config = dict(
    n_layer=18,
    d_model=128,
    n_experts=80,
    experts_per_token=4,
    d_expert=64,
    d_shared_expert=64,
    activation='silu',
    moe_layers=[0, 2, 4, 6, 8, 10, 12, 14, 16],
    router_score='sigmoid',
    normalize_top_k=True,
    routed_scale=1.0,
    balance_loss=0.000113,
    balance_bias=True,
    n_groups=8,
    groups_per_token=3,
    init_std_router=0.00926,
    lr_router=0.00109,
    vocab_size=4096,
    norm='rmsnorm',
    norm_eps=1e-05,
    tie_embeddings=False,
    optimizer='soap_variant',
    lr=0.00412,
    beta1=0.95,
    beta2=0.99,
    grad_clip=1.0,
    batch_tokens=[65536, 131072, 262144],
    seq_len=1024,
    train_tokens=628000000,
    steps=4550,
    dataset='wikipedia_en',
)
Below are experts of layer 10 (counted from 0) of a mixture-of-experts language model. Rows are named router (the router's row for the expert), down (a neuron's output weights, with its number) and show model dimensions 0-127. Each number is 128 + 24 x the weight over its row's rms, rounded and kept within 0 to 255. Numbers have three digits each.
After each expert's rows: a language model's description of what the expert responds to; "comes before" lists some tokens at least twice as common just after its tokens as in all text. This comes from a sample of Wikipedia text that the model never trained on. Tokens count by the router's weight.

# expert 17
router:140119155115129095129104155151152132093098110158107143089099079143137128127151149162106156138167117133179145121124146139127156141117127153105113077130119079104122121092117099129093159145173136118121073132101123095077151134137119099146150140104092148085112146078126124126141094126173095120110145145123122131099123117112128135112098133141145105111169165102110115134147169088091133120101
down0:155170116138100121136126110103122157125090131163149122143132123141106073125092140135143134154134158089090129124129165115107134148160122159122136150143136099180113137148128091151171090102099112111147183110097131109134134128123171121129151142065126152112121155138197157144136137127126117140167074136092152109134135136130180105140103109100128145140111161141153122114115116104130157169128
down1:114159088092160113078149113152129159140105128139107156144121140098095099142132130141116133113148166107110171112136091127142135116143171103109110129102168120120164130117161100132108126173166133128126140160101133097125154161125103136121110134140136144124088114149122127155095116117129149149164133124128132095106110073144094116146118165099076148110056126136133098137088149173112092103112
down2:117121129126139129144132093159119145115130094135114113122129097125084171117119103132141077135126103147118143105094129073125094103094099137098093076118133129121101122156169137058104115115124180149134116142088100109105163167123108150141138109082129143153121146083142141152111154106126098104123098127149118141122177085132142127149112126159114092138148087094118109137124109141150128107166
down3:094134141145080121144148146108125150148146087162121140131125138157098172133126113134120114115090132115132112132104118138116154117148120126189142114129162154057100154122113159121169115081124111095150161133153148133170106149156192141116114127136122154171120134137153137117127135120128082147109155148088140164141139185151153124131136142106174087100159092125128131103134092142143113127135
down4:119121141135175147174154119068085144127154158129142124087121125150105140127136093122130124127086123101131122110115116120095093097130119143097169102072101101121106128152109148073120132111122153103131107120135071093151142139095146124170126090116098090159134122125102114135137146082112129137110151135084132131143089118098121140118113157152122141098149184122152162133109112129083127121146
down5:150099074183131112161126089151149131125111174108103083160128125174127148130151136098153127072143161155125149121116155156167144065140125072145146124144129167145156139112155113114147137136117128161142123106081133093127115134121159131113129117118133170101113133137126141119144135109133132112092122096103118110120171141096085157160112091143104140118116169113152133116117112149132102160125
down6:117149128139155113090134110130168119137109107128143112133109114149109127130118170148110161112164119104109127117119098126122149090115127116112129091115135115116095129110119150154147118131123184107160169117119152156168152112155095064151142074148136130140121112144161095192117156131126116093118127134067104108094163140131154079105117131114108091138153130186147128086127153153133113103129
What it handles: Subject pronouns and the verbs right after them in running prose, such as he, it, which, then was, had, would.
comes before: " was", " is", " be", " also", " not", " had"

# expert 47
router:101141132109131131152104168130135107096121126164101149112107133125120134151130149111137132093145131099148167100163181114153113159123099165097116095123157117105124134077138128141129195124147109134130115164112124120080114174129093122147161122107102082096112083077133141115151117137140086100080111139105140086142132127119117160100106127100113142130151123129128169112176134162128152123115
down0:186121079126124108083103137097150101096169162110134129150093133111119151132118129092108129082128146089145135124132125165086154112184089126153122093148118127140153125162119127103114130125149124141145138090120144174093122117137155124133122140136144160069120143110153154131174129112096160121165187148108148115110068099145127097114129139132115135116142116131118107093115144099140125103121
down1:131098138104132158120109135113121137145133131158128117094115092145081156151131107104094116154120124123104117102067118145111171122160131126152119145085127160120144100084077152130173121128154143109098156146126119144192178134144127111121127141146112128165118155123095092128143104135138147137190112121121105097152156134112132158128193111141125132128151126107130112131092141151146183149095
down2:149135194119110145113165114135136143147166123143126149131107143126137123110086103112104151127156121150172112126135095123084067139090136120126168112153157125148129135156148117137112124130165123116160145115156117154095098153146131131097066126182085128144083136109145145134131107127149143116136160163091135115158122170130121142141153131097069148148127142144159087134124118169114151153150
down3:131122131092149128128084087119110160130088112161117102161140077121106162127148158122133091121130152077118126166132121170127128102136121173140103129133135145109108156117151138134133085118173148149155117139115131085118116134094072107068145122134134102173136149163131106102154098101146156158127116074114128162119133143125117143136113127109138114157175142136134144138098181136127161111111
down4:131148157153132123140130121169130186111146135079141145088134122156104117107131183149161146115142153134115125106119088121131109127111106083111127133138128125124115129147100129126113083156143137144130111118104083141122104126096141142100110124131141109144142128090154148188050129144134127126086123161101118148188116168212131091086121118132146118120133107131127128100112110127111120145124
down5:104126123121086143122132092114127132118105143126098155094155130091132090139132124151130107134160145171095203081155141112106070127071127090120101159119114142108124122141128093115075096143135129105149150091111095096160131132116132127124122138121133129109138110148131109147127127099187107124103092099135134154135135097096075129152133138152132168157114105135124118136158099109101135088146
down6:137150137118101130124091101177120104154115111128135092096195157109134097136144129132120133099113101145163114080124096120131108108137126107106138132147170166102152110157131158141119115131118103114073109098140150130100132168147130145110128148114119114132123132097113154097081103142117107150146064097118147138139107117131124172141107081144127080106145151112087140139071128125090126161119
What it handles: Hyphen bullets and line breaks starting infobox or list fields like Born:, Occupation:, Term length:, plus title pieces such as Reg, Sec.
comes before: "-", " Born:", " •", " Country:", " Preceded", " Website:"

# expert 41
router:141069116163107129167110121201142146113136123112066172095100134115107144121113159155118147113190128102158137122161132124132133173129106144114111120096126096120140126124120152151121133080162121114136107138138099120114154169132136101130156138082129100142106107131121102105139094175144077101132126139149150132099138116120160128107088111118162105074134147149125139150160121140131138121126
down0:137164173124161142081102135132142087147144098080109159109145138102119143145111095141116139100099088149179083089125141149137140094116118154105115068111117123142126092124161135155136115197131103163114146126138145124109113112122186099146091119157137085101121112135150139127157131124109100118139111118150159102123101117136135100111114092105109091124135131114134094138112147112118166108146
down1:124121097151164163137150050086153112125094102166131096167153138127115151133121078108170073150157126106126115129134160129106133172109123111147126108129114148126138115137091157137086136104131146117164123151140100128084163134163121146131146114131126166149143145095104134106121134138130099172115120138137143132110126112113156155124124065131137145117131120146179110115115142149111110067110
down2:130143150170178104136123156140097155110128111098107101136129127161123145093144092135110139119093150089125097056120138107114135145170148156140094123122119152148124169129139108116149117112150167161137123098104127134115156075146173144171134131099158075129111153148140111108122139112142149120158126090116145133141108146112148152112173130126115132170135093132121147082134103189133146111116
down3:147136120110096127123074128127119090149118136133088146082118146134106110121098099180129120154117132121186101078132111093108129156100135129097115131131117122159141117106150111163147156090130126153085094123115117120200122093114146092105127131151108128141169129129135154121121189118116108147106135136113096110128136133145132132097132148171101078162156114137112143137142158102172139095153
down4:125119095151104094131123099110121174148112118156142117159161160161123114120131108088102130156108092153104084160122129108119138101137106106141127142090116068125134156130171094106162096104113080148133180118134169163092131104118125145132127101161139168150133098107109121123106102094151120110101104118136145118120148147111124093134083080129127146113131118137113116151122150163188134108110
down5:110063123123078060109097086120121082094148141142112124118117135123146138093131129121131133094129173127155183164183128116144137106126117122118101127167139135133110092116082140141156135125134123166116151149122140093155146117146115123145092090132143140114102122117100128097124140103145092120145141137137186096151153075156122161124136128150100126138108084127080124109122129132115120135149
down6:096176164112134166136197142153144103131161138146086128109141130116116095153112163113102114101132140160131163142179126115110113106119110114092095151136140132123115112105153172128083167095108134110165134143128114099116173080107103092149141152096097125119085092129130123132151152152160138143113140109123102152102156127092164135101111092148158154133133141129119124132110114136126114168111
What it handles: Pipe separators, numbers and header words inside Markdown tables of sports or election statistics, such as |, GP, Votes, 0.
comes before: " |", " 0", " ", ";", " 1", " 2"

# expert 10
router:107116151112101134139094133164125121110097131139096169126094112124118140108145165172093185106137156106157178108169162122143170130109105138115097116115168104099100145098121164134108157110187107088105105152100142093107126134131150128159120139113093074146117109140109157149128104125136135113100124161136145119126136108115127095123114154108151082127116106088110147083140158113128148121127
down0:127095154178095125158162137098114158109138125137152115135159097133092126101101107145143112130104105170117127165071178116151127155139117140127129111139166153130085139127130160138103138126153111079128123137118085119157107134121121100131123164176088164135123118118149175135185109075141133114114138135126071167142136145155118106109094103107122135135164144167109133147116130130125096135117
down1:144157089147112153116144109125131090170097127145115126071169122139135098168136130124131087125112165150086103148096142135079118112118081106117115145133082167108111137142119132139096102090119145130137122137155093136084143161107091119144135126109136106127073129114109139120130124145165092133188117166120123119119159109164148122131105148144093170071106141115126117107133110117132137095134
down2:186108150117153098140133180151134142144155150113149089106130124151108113122050129136099134115135131146130106122136161135096086129126138074145097128116098158166089107115106117173110117109099131173126148144146103147134144136088135100116152128107101170086129150116089114117133149149127149183140129123091100141156145170127130134102118132153101135135172140127105132161131091143128156131135
down3:087125122119067132127100159158116149104125182160157126143122118099131140125107139106085148151159138085128091103097139123110128159159102141101120139129102100085117093141157092138116123167179142115157149113154134164112154101113110157104128110136133122146102112101134145114119102109162120093088113143124152131120134112115116172131111145151154110160164118184147104117071119109146141121154
down4:108129127148127059114109096102173115115101085090141103113139130144108125108086073147102119113126145134128133129096135127114114150111118116119120133117099130138110102130132121122136140124079162119113098121122147136144128111104105121124185123099115138144126107148137138087153119134069122161166132126129111098119139148121134183129107111087051174146155144126158124191150142154153124137097
down5:113135159178109097128118122117141097164096098127151097184154123102151109155134121073115137159155164104123112121158105119095171136110147133123099118118115139172121093154091163111138127159156140103138128154108118132112138103095120141111151177101118143159146117151164136152163117097137149143121168117143116120107140096151147107144145103142160163173130158070137140149101159126114127102124
down6:138147142127169122127122186092151153117161110139093111124116080136107157139159119119134105089138124127189106137108138155140144118134085121146141176105087134078157159095142095109121117134159132160072151144121104145151118116149085119082132087123121165135123105114143110156145129161152177137132119093069113150110130125118122148098151139164126149132114133109150128126140125130088131113110
What it handles: Final pieces of common nouns and role or kinship nouns after the/his, such as prov-ince, grandf-ather, president, town, member.
comes before: " of", ".", " in", ",", " to", " for"

# expert 56
router:133110154111131097157121146169161085104114153155087141114096155133079146117166182130116156099168144092129145087152146136107138175099079120128137115085167129100111130115141130151128138112124104149106145151093157109101129124124136103118160134107119121122124135124109114134139083091164092134094133134133144128093157145110140096095122129062140121134130163144074137107124147100141125141150
down0:136127125114149098159082165075164133125115137107182145139103158136110124158098146135136097117090187123120133110106120144147107150146150100150103134138157114172150156126137139141126112119103181136118124130123093125116112117084123156155143108102207145111112136123116131129133083143137111097132141116160147107175118176108161097156161100113144129156108121143094122137116120129166104120157
down1:161126152138121142155126134136174144130150131151118157142157162146099178131132162113137146130115102126130110124158152122123152113145114113147139126106152128150118142140109103129150096132122090112143160092128125123105152136125094145161122131166115134112150140163152124159073113140179135062059137132152208120144136099078106098133147158128141156109125108148129134080102112099101127109116
down2:143080120120150120117143128151098141114088124128097137132140123129128124105123122192123121157121100192070130133144142092123105169098141137107151146169121143122138157115111109112082111141134129130125116107138116118124139115148129140172135135101131132113090106124102120122106093105161112156166107141165137099193132090147113126148157139191091123160115127115116153141125096096130076080120
down3:128157146160127158107094170143154080134131104113128105121119145130159086128111129147149132137140101171115131184143176133153137115107137135124139115136102129176134114127101114134120138162118114091123124113134092169114144157126125124143123104121123106130162128163117147106112129135104137119149214156135116148131144136047095149131167135138119151080183126085150110165144121131153119120129
down4:137147171138109111111155170187159124148118091140103149159096155171134094091130115152115152119141128119116131106147124094139144132159166138108110146123114114084143071109105093107083152151106137141137134124139150099164177122148127120113088118139189116147146110138147124152078157113106103096119136124117152153098153086126106130134156153141146107111118124173098122139154135135168125137127
down5:164152148116172126170157150114126130114131170124105131113091106123120146189111098149131122107145162115131155106134115107156117110129154161201104130125145130147187105131109144113136140091135103103104152141157080169120149092127058168143118164129116137137113142070120145113135091136132132130152158115147142131106148146124125119122143103111123125151172103091173135119140138129146135132111
down6:099155142157081162128113141146114112079116102137148141154117126113116156120143103120144088111096168129134144125132118131120127118155105144117144083135147134119108132099114064137164092120105108135100144132131128128142115105156128144156172109092115125148177147151089106126134160133102121095147112089170105110150150145146144178108125151150121145138088178148168131091130123091091167096159
What it handles: Capital letters ending state, country and organization abbreviations, plus words like University, States, Army, such as NJ, MD., BLR, USA.
comes before: " |", ",", ".", ")", "S", "I"

# expert 50
router:174071127130119097155112167176133106085111112141083184133101117141123150132103144166098198105126165103165181125172127112100133141094105126112102121117157111126112123115115121124100168120146110130123117144098126133120121132143142144135127144083091137150112131128108161132146113136168072123139134154116125109097161155104143115064142135113119098127139104121120134100118118118112140136146
down0:126165120121090109148152147137099137148133116153124117087109175111106135132142159146133129096150113140134096145097139077104115131074135171113146127074120123140129122125083181084140098098112106127079121127123164118123152137089154150185140111123140136143119103151115163162119156104120103136089135141138168092123099128114148152142112105107101142143119120141089165096140103119155111123169
down1:156149124159156140121133139111126119143179145161148137148124106155142113108123183107156150149139144165092080086114128161122122125130152103187171086106133129120153113165108144130154118118103105172130095101144135122084160091154114158125162107143125146116154128147161105143123114125144120150089115099136151115103114140148151099143172158141145117144130069118152148159133134114137174137159
down2:152099121139117174111081116144096111116168147090118141177104108126152138139130109129105175138091149141103121121157131093158109111113119112135167148115154160106115116137176118110135145147111061121142156147130118132132102115148127155095155134135124126072105138157122099166183107151111114165100110095143162093158133148125151103114116132133127152143108132127119132183113106081133126091141
down3:160082138110141080146124149134087127146149136121100113128117095074172136117125160150157118109101126133143153124140149147085111175107114124169094116108144117153150118072099140144095086143137123142118161095155166132111129135171143104104133129114108118154156096127173136114133117171111122151096128070165141155076103147130118126118120128141103151128137140142131095117089131169146104131128
down4:110163139112153136144086135097108144114163107136165086132101146158122121147169131134109139116122115156122138106126127113115119124093145107119122159116142148079144104141161142133123130134123143065125167082138137118153125148114141144149125109156153185159114170113114148096114122101173086135127081138110120060152096100140134087151114142121114133141138130141126145096169138166132102172087
down5:118125121085109166063139114126076164138172142124099135142153127102187107155100113099147111169117100119120114122118123118107135124177134110102114147141158105135100101121118105137129100116125163099130156143169146102126152132142165133119097123128119121156142106092079136131122120172130115133119103124138130165104147129100167141192138166088128135143162112170143095135169155116134125130144
down6:110116063104092114152123104077103069131092169107106102126145085101151137132146147149128115120154130095096149151112156133150126121112106132142121115147145153175141104134126164133172091147172124105145112100118148158149127083147105148142114118115108139140118121111114160151104166095113140126168111091124153101127123147139129143093105140138107138132168175142109153159097167092134116137137
What it handles: Numbers, dashes, brackets, blanks and short labels inside pipe-delimited tables of sports results and member lists, such as —N/a, DF, Nonm-ember.
comes before: " |", ";", ")", " (", " –", ":"

# expert 18
router:156109157122103112166118160156133124105109082162093185089132131158102194116135120098115138096139119118131154117185190169117142119094126170111123139117134119114117151137124103136118142127127115122132119169078135107164176162140128143133158145102124101116110111119100112099155115138123113092131106158130107140119140158133106142104078172132131112118117137140080131105114116112110130118088
down0:168117109118112152133105145127136134127133163092141120117128084148138104117125102122123096153106122118128149207084125059133124127174120118123121157150093138100139114084104159089164147134129127161099075140066147129152116143144109095108127125170132148118131100131126103157095137162101110157164134122141155128098123097163105127136131111133181149100118128098104132124112112142110140152122
down1:140126069114109140115104066097136139111116120165181130110125155142150100120124146129101121174120121109185128143125114110119133078187152100131103128156133092155139111112128120101152148134168133181129139121104119106122113120145079152137129117120166153132095110129147134146123159168104100111150144166135144153122121157123137153151144117131084169130134145103117120124138126076122184112104
down2:109179121141091127094136110130104133147139114129142106103112175141095129124148108121107100151131118127137167079104124101163118115122172132097150175137160131087163100130089124169176095105097163102146134118129136101139107154076176134118127170090153125124126146122105123146135105154095152165157136127099118097165140142115119155122113142132123123135080138104115120175137118130082121137148
down3:110135139117159133149133121128100169138140072097128141134121126094167104114182140136110171135159121103116127099100087112127126115121144126151109138135168119127130159165106139128144142128089122135158132115184139115083130106113155189167146125124145133153069150134139114061143135145116173089132140153114126143124140120127092141109104124127114099158107127134150123138067167123109105107095
down4:142127137140107142147151100119151117141147122136154129158093157145127186149084167113150131137146132132137145163149133145114138113176141151116132152126109132157126152112113203128117068127152133075184134118145118097146123128155123107162113157141141120096123159121084127127152149110131106159107102150093159170148133135123168148130094173138129118105189121121162097132145136156139147124152
down5:144148076124138159133146180127098129148137129162151167128142104086135143108125133112150109114137137125133133082154173108151113142108133153084152085096093126076122106154102150111104148107129153125130120103156148140134126140172117121124113157124141157108146109155154125114154104130117100115120113205143114172144181109142132156110116126130129140124135135140145109087116098179066132119151
down6:160120119120129154148159119128118111175122136123149119118124127137122102101140128159089135120115147157070145133155097113110104097121114136108152138134103097195104128134115093113202126101135114149143123128121136100160124134116148115135098132173165143163100148110102117127108130110185120102146149129152133163117094113117106081154137107158125084082103120112093134119161121117163093112080
What it handles: Bare spaces and pipes in wiki tables, dashes in ranges, on/On before dates, and stray non-Latin byte pieces.
comes before: " |", " June", " July", " May", " January", " March"

# expert 36
router:117108140139131096154097165126134100111116100157114172112089136150101141115151137131114150117138142134170139120146137111155109166146103139123160113078156101123110133136127110161126153093125077132107095120072091092139156136102146128152167151109109097096137108100101142125132132126165121139120143153135091103095156107120109079128098130106133090112171154176112134102150093117151130178099
down0:121138128128149086117142139085122115094188119156145115107144117119139105125093095128158117120147102124133126128081096125164173116136115141093146113177146148131075115123154159152141117063137083173108089141145105154151130160108152094142104110122093094138130126116123139142185135132115112132132176156130140142084128114128139116122099114111120155125158117100139142086168153137162131141128
down1:144122144093092142116122154055116111128100091125113138096157105185136134128109150144139107135110118123126120151129110146166163104113136157123140110064094090094172113155135116113130156129133123077125117115117171163106113119128185159136114154131157130104077142149158136126107109137129109133148109140143149141144128121122122135109125116136172099081120075086112102098097113116126113139150
down2:130160106115102126122176098101071112114098144121138114112108131132128087113126110126147117145130141164133067103136141166135137120106131160113119114123156124166112131162131127158128146122117119130170129170092142162153156127139115090082143160156156102116121102133152108143099119074155132167095160120118094103154154146138088109146118126130158120136128146134129090163136111133063103152176
down3:175081131120127131150145176113169090157094160132118136148123163111155124121152131126106153072144144129097142135115139146120108102148176139107113087136141140093173127128108091126132119161151106108136186108123134116114124149144135134132141081116156115126155119141119124061085127125156111121092127143158146084130128114154167117121172112126115146166121124146137105126128101091179158119112
down4:164102135164190096129109114166183151083105105125139111100147113115123131136157122134086168109108131120119149121139116122146098100131090130113157108115131115138124120180071134154153106138098123157116121114143108103158162143109163128095111129151127103161141124111103135174117130148145121104079178087129163093127124130141139142166145114124137124162101128123108117161170132143100140085121
down5:104121172113088149089120108177109104107152110116125155147101127116142129124081060111159172141089152127134092157163102113140135136143145116104140128135124136111143126097129089102119151088133128101144129136124185109116110100127128127141100148146106158124142176131134083097109118105135139106135128140129110130117129103132120156121153186120102158082072133137180153148120132158136112092120
down6:141130141155119101108119100178124161127138114114143161101128190157130074131146146100125144123167173124106110133114123118174088121126162120093125178130124159104104120137111071119137128192131119167149152129139125140148107092109151125138110148126111159163116124134132113118129150091151111100117091117164099145108131134174147141157129133134125088126144139103179132158106108156158137117165
What it handles: Prepositions in narrative biography, linking a verb or role noun to a following phrase: of, in, for, by, during, after.
comes before: " the", " a", " his", " its", " this", " their"

# expert 21
router:133115171134132145163077162164150104060082102130122140130101123159114148135153144170105170136168131131152171122157146104151164179116118152070114103111135109105116130139084114163099151131183110139106125138113099132091131137142164127150132148120049162137107115137134133134151094122133124134129120134105135145115130120119121110106100134080151123128131142108123133122151125121136121152104
down0:112123112097103136125127152155129115144132130081106106139146091171148168147103105091135153101158129129106123124141128154165136166114162112155127147147088137079113144158129142108134131139062152146160118094128147143147115097161126140145157148140150117090149114134160136178080095110153154129164152162130140105101082130165144129138095142126160143097165136121158179107137143139124109136149
down1:124095206119125139107108104122156127080109114138130146145099131119167150160151098130134135121116129155149099114123125125142070140118117099100169146170096157175100081095103116130126118134117104156120136092177155101090144161083139120127151100105138140109118119112147108145134109119146095125151133102124098121147113128166140154127092070112155138130150125103119126110178126155134131135158
down2:136121168112103174112123158174126129093146128125142122125159088135142115118055154142152115157131117131099146150163130130128190094113122112134128111099132140117070113145120171135113139120105113137084166137157127074134127142122153152156121084105132103143109122133131093136124126125154129110117139149180184173164127104162098148116148131153136118124075088115126155146145138113137130132121
down3:123141132117126124121101143144126135184108117146146115152125190144144126133128110154123155114118155107109137107103115170070140131130113124146117117103151121075150099142137185113146154156131122141143152145144147167144150100110089104101093123090132121131113123101075068122155128133148140149117149143134138085120141099098111124139074147095109154123119131142093124123078155155130183111165
down4:102118172121147112113133094086143164130138092091172112150146156135106133159085116108132137091116146127101111134126122065123113101096101130126127150128147079135131127145126104083116121108125126103158113096146144103151122131117139085094152136138113100112201165107130156141145107057156142124136171124137152139136148098124141116100140104130111105160127113182129122132094160129117115119148
down5:117155150165131146129123116126143141145120130147145108172127116117100120150148132144118141160110151109138107156161113103114120121089096108091107122155127146097134137123177135120159159164118127179150136132114160127141199117136083167166117130128126175122176095133179135159120101114150125109115181098121131163129121120108124112094115146156149124086121118127116152145112185138105080096105
down6:144148157132149121141111107112109119134134106136110055113109093131154156114123140118111118122138145155142141189103150097184090116108127067137067092132140124167115135119115168143086135096143083082092099110128153141146119114142096098132122147178130131133145104146155137143106142122138103148128133114121160128145115169190115098127155149119136116139103158142134130150134126154121099141146
What it handles: Plural endings (-s, -es, -ers, -ies), -ly adverbs, and words like also, not, both, those, each, are, were.
comes before: " of", " in", " and", " were", " are", " to"

# expert 63
router:155082145151105113152126158188143099095133130147101152115103138158116147112114126135133150109175131104163143127146126097094149147114131112102099119087130122108119107117111138119107132101127075149120118160130143134091128176110154085129142166095098110153096124114145147140093112143133090101128092177128133099087145149133141125085107157089111078100133124139071125137141113128100127141102
down8:114115119117146149119111132123100106103145172083131081133124112108087133114073139158165131150131120168115112149122141089075107088141155118190142162136148167151152116162139085161149153150104130126140158127114139165119109173125109115146136129115152113102136135138144116134165100121114135113131095127137116112139173171118139164142093133140129099106092165145160117138087117082128152129151
down9:087129148137133134118142145157108171099134130154161138093105127108111115153157115181125155105094107094175084148127116133131173167144120121068127124115147137128114148109161089117151112115134109093112162138124117088147119122158115120161117124125123145095125102108104134134122146123140111149165112086146116164157135099137159174150169147128140161083106106107067144100139138126127107129086
down10:109155145171148152144170155123124156111121122091121132084185139145101152137133134133128122159116134143117117172123093104146136121143080096101104147139099149109130118141084103116152149131089104131150116139128099143129103098109135125113116166126147110100104104156107105121121118113086125115133135088134173158108120072141082160123093093126123161167131128146126135157085105160114171131177
down11:109141110155090118093136127114155107120136120118182111126151193156183109130089130118150119166130106140121131123119090140156128148170116129154100149142132134139129138112143087163121110104088080110170146116108146153104143165159150122178135163109135106137119100112120158130111094124141155149117157188131154134104092169139105157142127134108162087107123155124134121144117101144102112153107
down12:135130136111110153147141148159129128103106132177116143146120126127140090110143097129167146106112117111116120137149114099156084122152125172129130145115155149180172156116120094168133125175164157153082120125129122143112125107163175104142140115113146141126129101111111075123093112137130135112157154161165103137149122150144145174122119128119154122122143152073124123131180081133167084171123
down13:099112084145127145142067145143094144145144105104141133097186147145139137154130128110128109166074114108144118107150127140115142127158136185115130141142121155140111079109118158133130135154116131118108145141123068148133125121117116129127148149118117135100140194151107160159135149135177129136161133091101126105091135127104112110103122144164115167174112074131142127088147141121177139132150
down14:129100166120090122166112099072133148144134158165124127104144121099113137119117142085076130113119151156107100132103100139135113120131059115108147115112149132148112121135102110144126167136095112121157079127133135109101093115132160150102156077136182131119171109117077147123097120153104094127110123126182134157117119111077129113136123075113116156106110120154115121144117122146146100113136
What it handles: Pipes, numbers and semicolons inside numeric stats tables like league standings and election results, e.g. 0;, 15, .341, +1.86.
comes before: " |", "\n", " 0", " ", ";", " 1"

# expert 34
router:114108125122135119155102136184129130077130123135056190090113130116125124188104173126102181110125141141130178105158158148138111142099100166133129119092170112103112118140114137113135136103149130076111090125141134142125135137115144135126153159098098148150110130118108092137127088157134109143113132129133136097096132151159123136082119111116098097131138135102128117127151137111098144155084
down0:146101111141166174111093164133129151117136151145110145151120154189151096151122119139129105185121139123118128148047122099112139080117139087140114134138139134113121109107139128073068108091128101140155104121144124179150115130119154106110147106137118138134139150130135107102133161108108162158117149131111095142142131123149132104133119118133128113122137143141111153069098127128114184132177
down1:137126134103105125107133143157140173149123076132152111158149126137152095105130140116137166152154110140142114114155145171077152096152138147109095140145132106144125150138093192125113128147101127147101128133138131161155129084150144129150138127139110088105145127129086139123109165139125086099150066145127080151148158096111140106137180146120099145124134168108095141108134150093079113120147
down2:117135102146075108156111154139160126161151131124127155086126144152143138074147121115066145130150106150152101110102124133128094109115142154164111122095101113127129138124142140110160153136167174114109095174139158100122140144123086139097112141165142150088139148112140088135134116110142102106137086119122149145164103138136057145127135112127097143167101110178121130120116088135154149136107
down3:144117119147123145133138107153129103147121108181075138106129127138152133111121123106131124120101138072148132139130131125120098145094150123155136204079182201133083132113129133136112096142125146153136125144087148155147119114140157154147089143118102117141159077119117119126072100087126105168152124138145154126148123145100136158145143135098147143106153150133094103141127114090112110146110
down4:081144164106166112131161110128135151098127112110132099133162126103175133136168106141164153115153125187140145108124125165127162139149078112170164128109152131131102117092126112110112115136154133156134120142094147157158118115146118134148120046166145132126137158128136117133158108138107137118131114124112118163137128083085113120125141146132155134140139106149131180136141142147087113183080
down5:151141108166114131128132074116180130098140131099116125130116123129167152150127126197125100137133104064111130135156170081088143110140106141100092119142135133130159089115137096133157116139103131145097104111087125096118153117112143143137125140106129143110108097101139122103105131129096139167099105132168079120110085129103120146099088157147151081113156159137121130118119156135156098128105
down6:120144142140140110166160099102098191136145118121133136138115109108122131080127115085121105149128114113124206105086141127112120143090112150105135144186147123126140154117140150133113150125115129168132108132141158105116106088133143104091130193169113132122169143176119080120141119141093157136140151085139117129150086133135144145119146094130127074121150089123142138135144138106133132117102
What it handles: Pipes, blanks and labels in election result and football squad tables, such as Total votes, Registered voters, DF, MF, Succeeded.
comes before: " |", " ", " JPL", " DF", " MF", " FW"

# expert 11
router:165091108125148122152106156149113133078123103145116133135123124116101122127139137134083127081128120088132177132180149098156124123123116175119110123075131123130092143117071121106091127100114101111081098144080087128101149133126131084137142167093103108145115111132102130081121087084173101152113113160143078111138160139145150138110123140115120121118132143144122128137124121119110133162115
down1:103162133141112137086080134118143125133130121131118119155137124163153153136117148117160108128146148124139129094087139118103132152117119161107137106117146117216118107150133159139134144152147104125119130115145134133129128052152041173108109137149114119140138104073156117128133103114152158152095132096111150117138140108100147132156136138155141115102090102125074106111144095121158121120124
down2:184136153112115141111106111152148137110147168121164126094163114116128079110107094113116147106123117068157156125160109147140126082109108102132122117086120157134124123155101156140107080113136090144117132136170145153122141143070162128119118118074150101121111124144124155108091140109128167166159111114102123135140102148082158076120134120125108124132127148104127090109140102114143112149162
down3:132144169118175140160181142165136101139129122166103131122096139144099115169100088111163090134121166133127131152098125150136109123210132117112104128118100112139113131058127118139138179153154150108110135081147114116150117098108112100107109102121102130169129163151110138105144145159101103165102107127142140130145142080139102131167126152120123145140122133151126138130108099111142113154136
down4:144169143153125152072136116127112107119141139137136152108100073161156115167132141173116188127171149121129146127137141103119144154165146101069109169116115169108126140137125081150152112115106139138133108127143130113113099137110121129118136152131111156123147155083139158131109134124163127115133123107150152161125128116148146068128128122181133150093102147137134118103143148198139147121086
down5:110144143175084131146124125136078148144136162126109089146129109127117153139104154150150122148163170124087130099099140111043103124129128156166106117098100127138150146120112113123115122139122140145142149136120107129119132068158131141139176154172137103108124119123117162204097146115128170096101142142100123145164146132111142144112109169139169138156145125129118112111135158105134119130106
down6:091121085125144129107089139161120125134132103152138135080141137124136124096135139143118135107114127148105176128124121127131092131143117149107149095105135111106104138101155136136105149126188157131151083105123148103132119094154121099105132081126086121113128126182124145088082148127132140092117088134143147140114139148133082116141113125153132156069115102116099196145103099125088125146183
down7:139108146102116122165114102137119128106174146124139137074116104087080126094173136144149127162116116161147126123152045129123129111089113153069087140117125128141156141131133106111119162107123103150130141133095113116140126146090081112137147125075119131149158164114143093110136123085142099126125124172138140106115114146105097085116121114128093122125143159124128118143081101129120101118161
What it handles: Past participles and -ed endings, especially before by, in or a colon in infobox fields, such as used, released, Installed power, designed.
comes before: ":", " by", " in", " by:", " to", " as"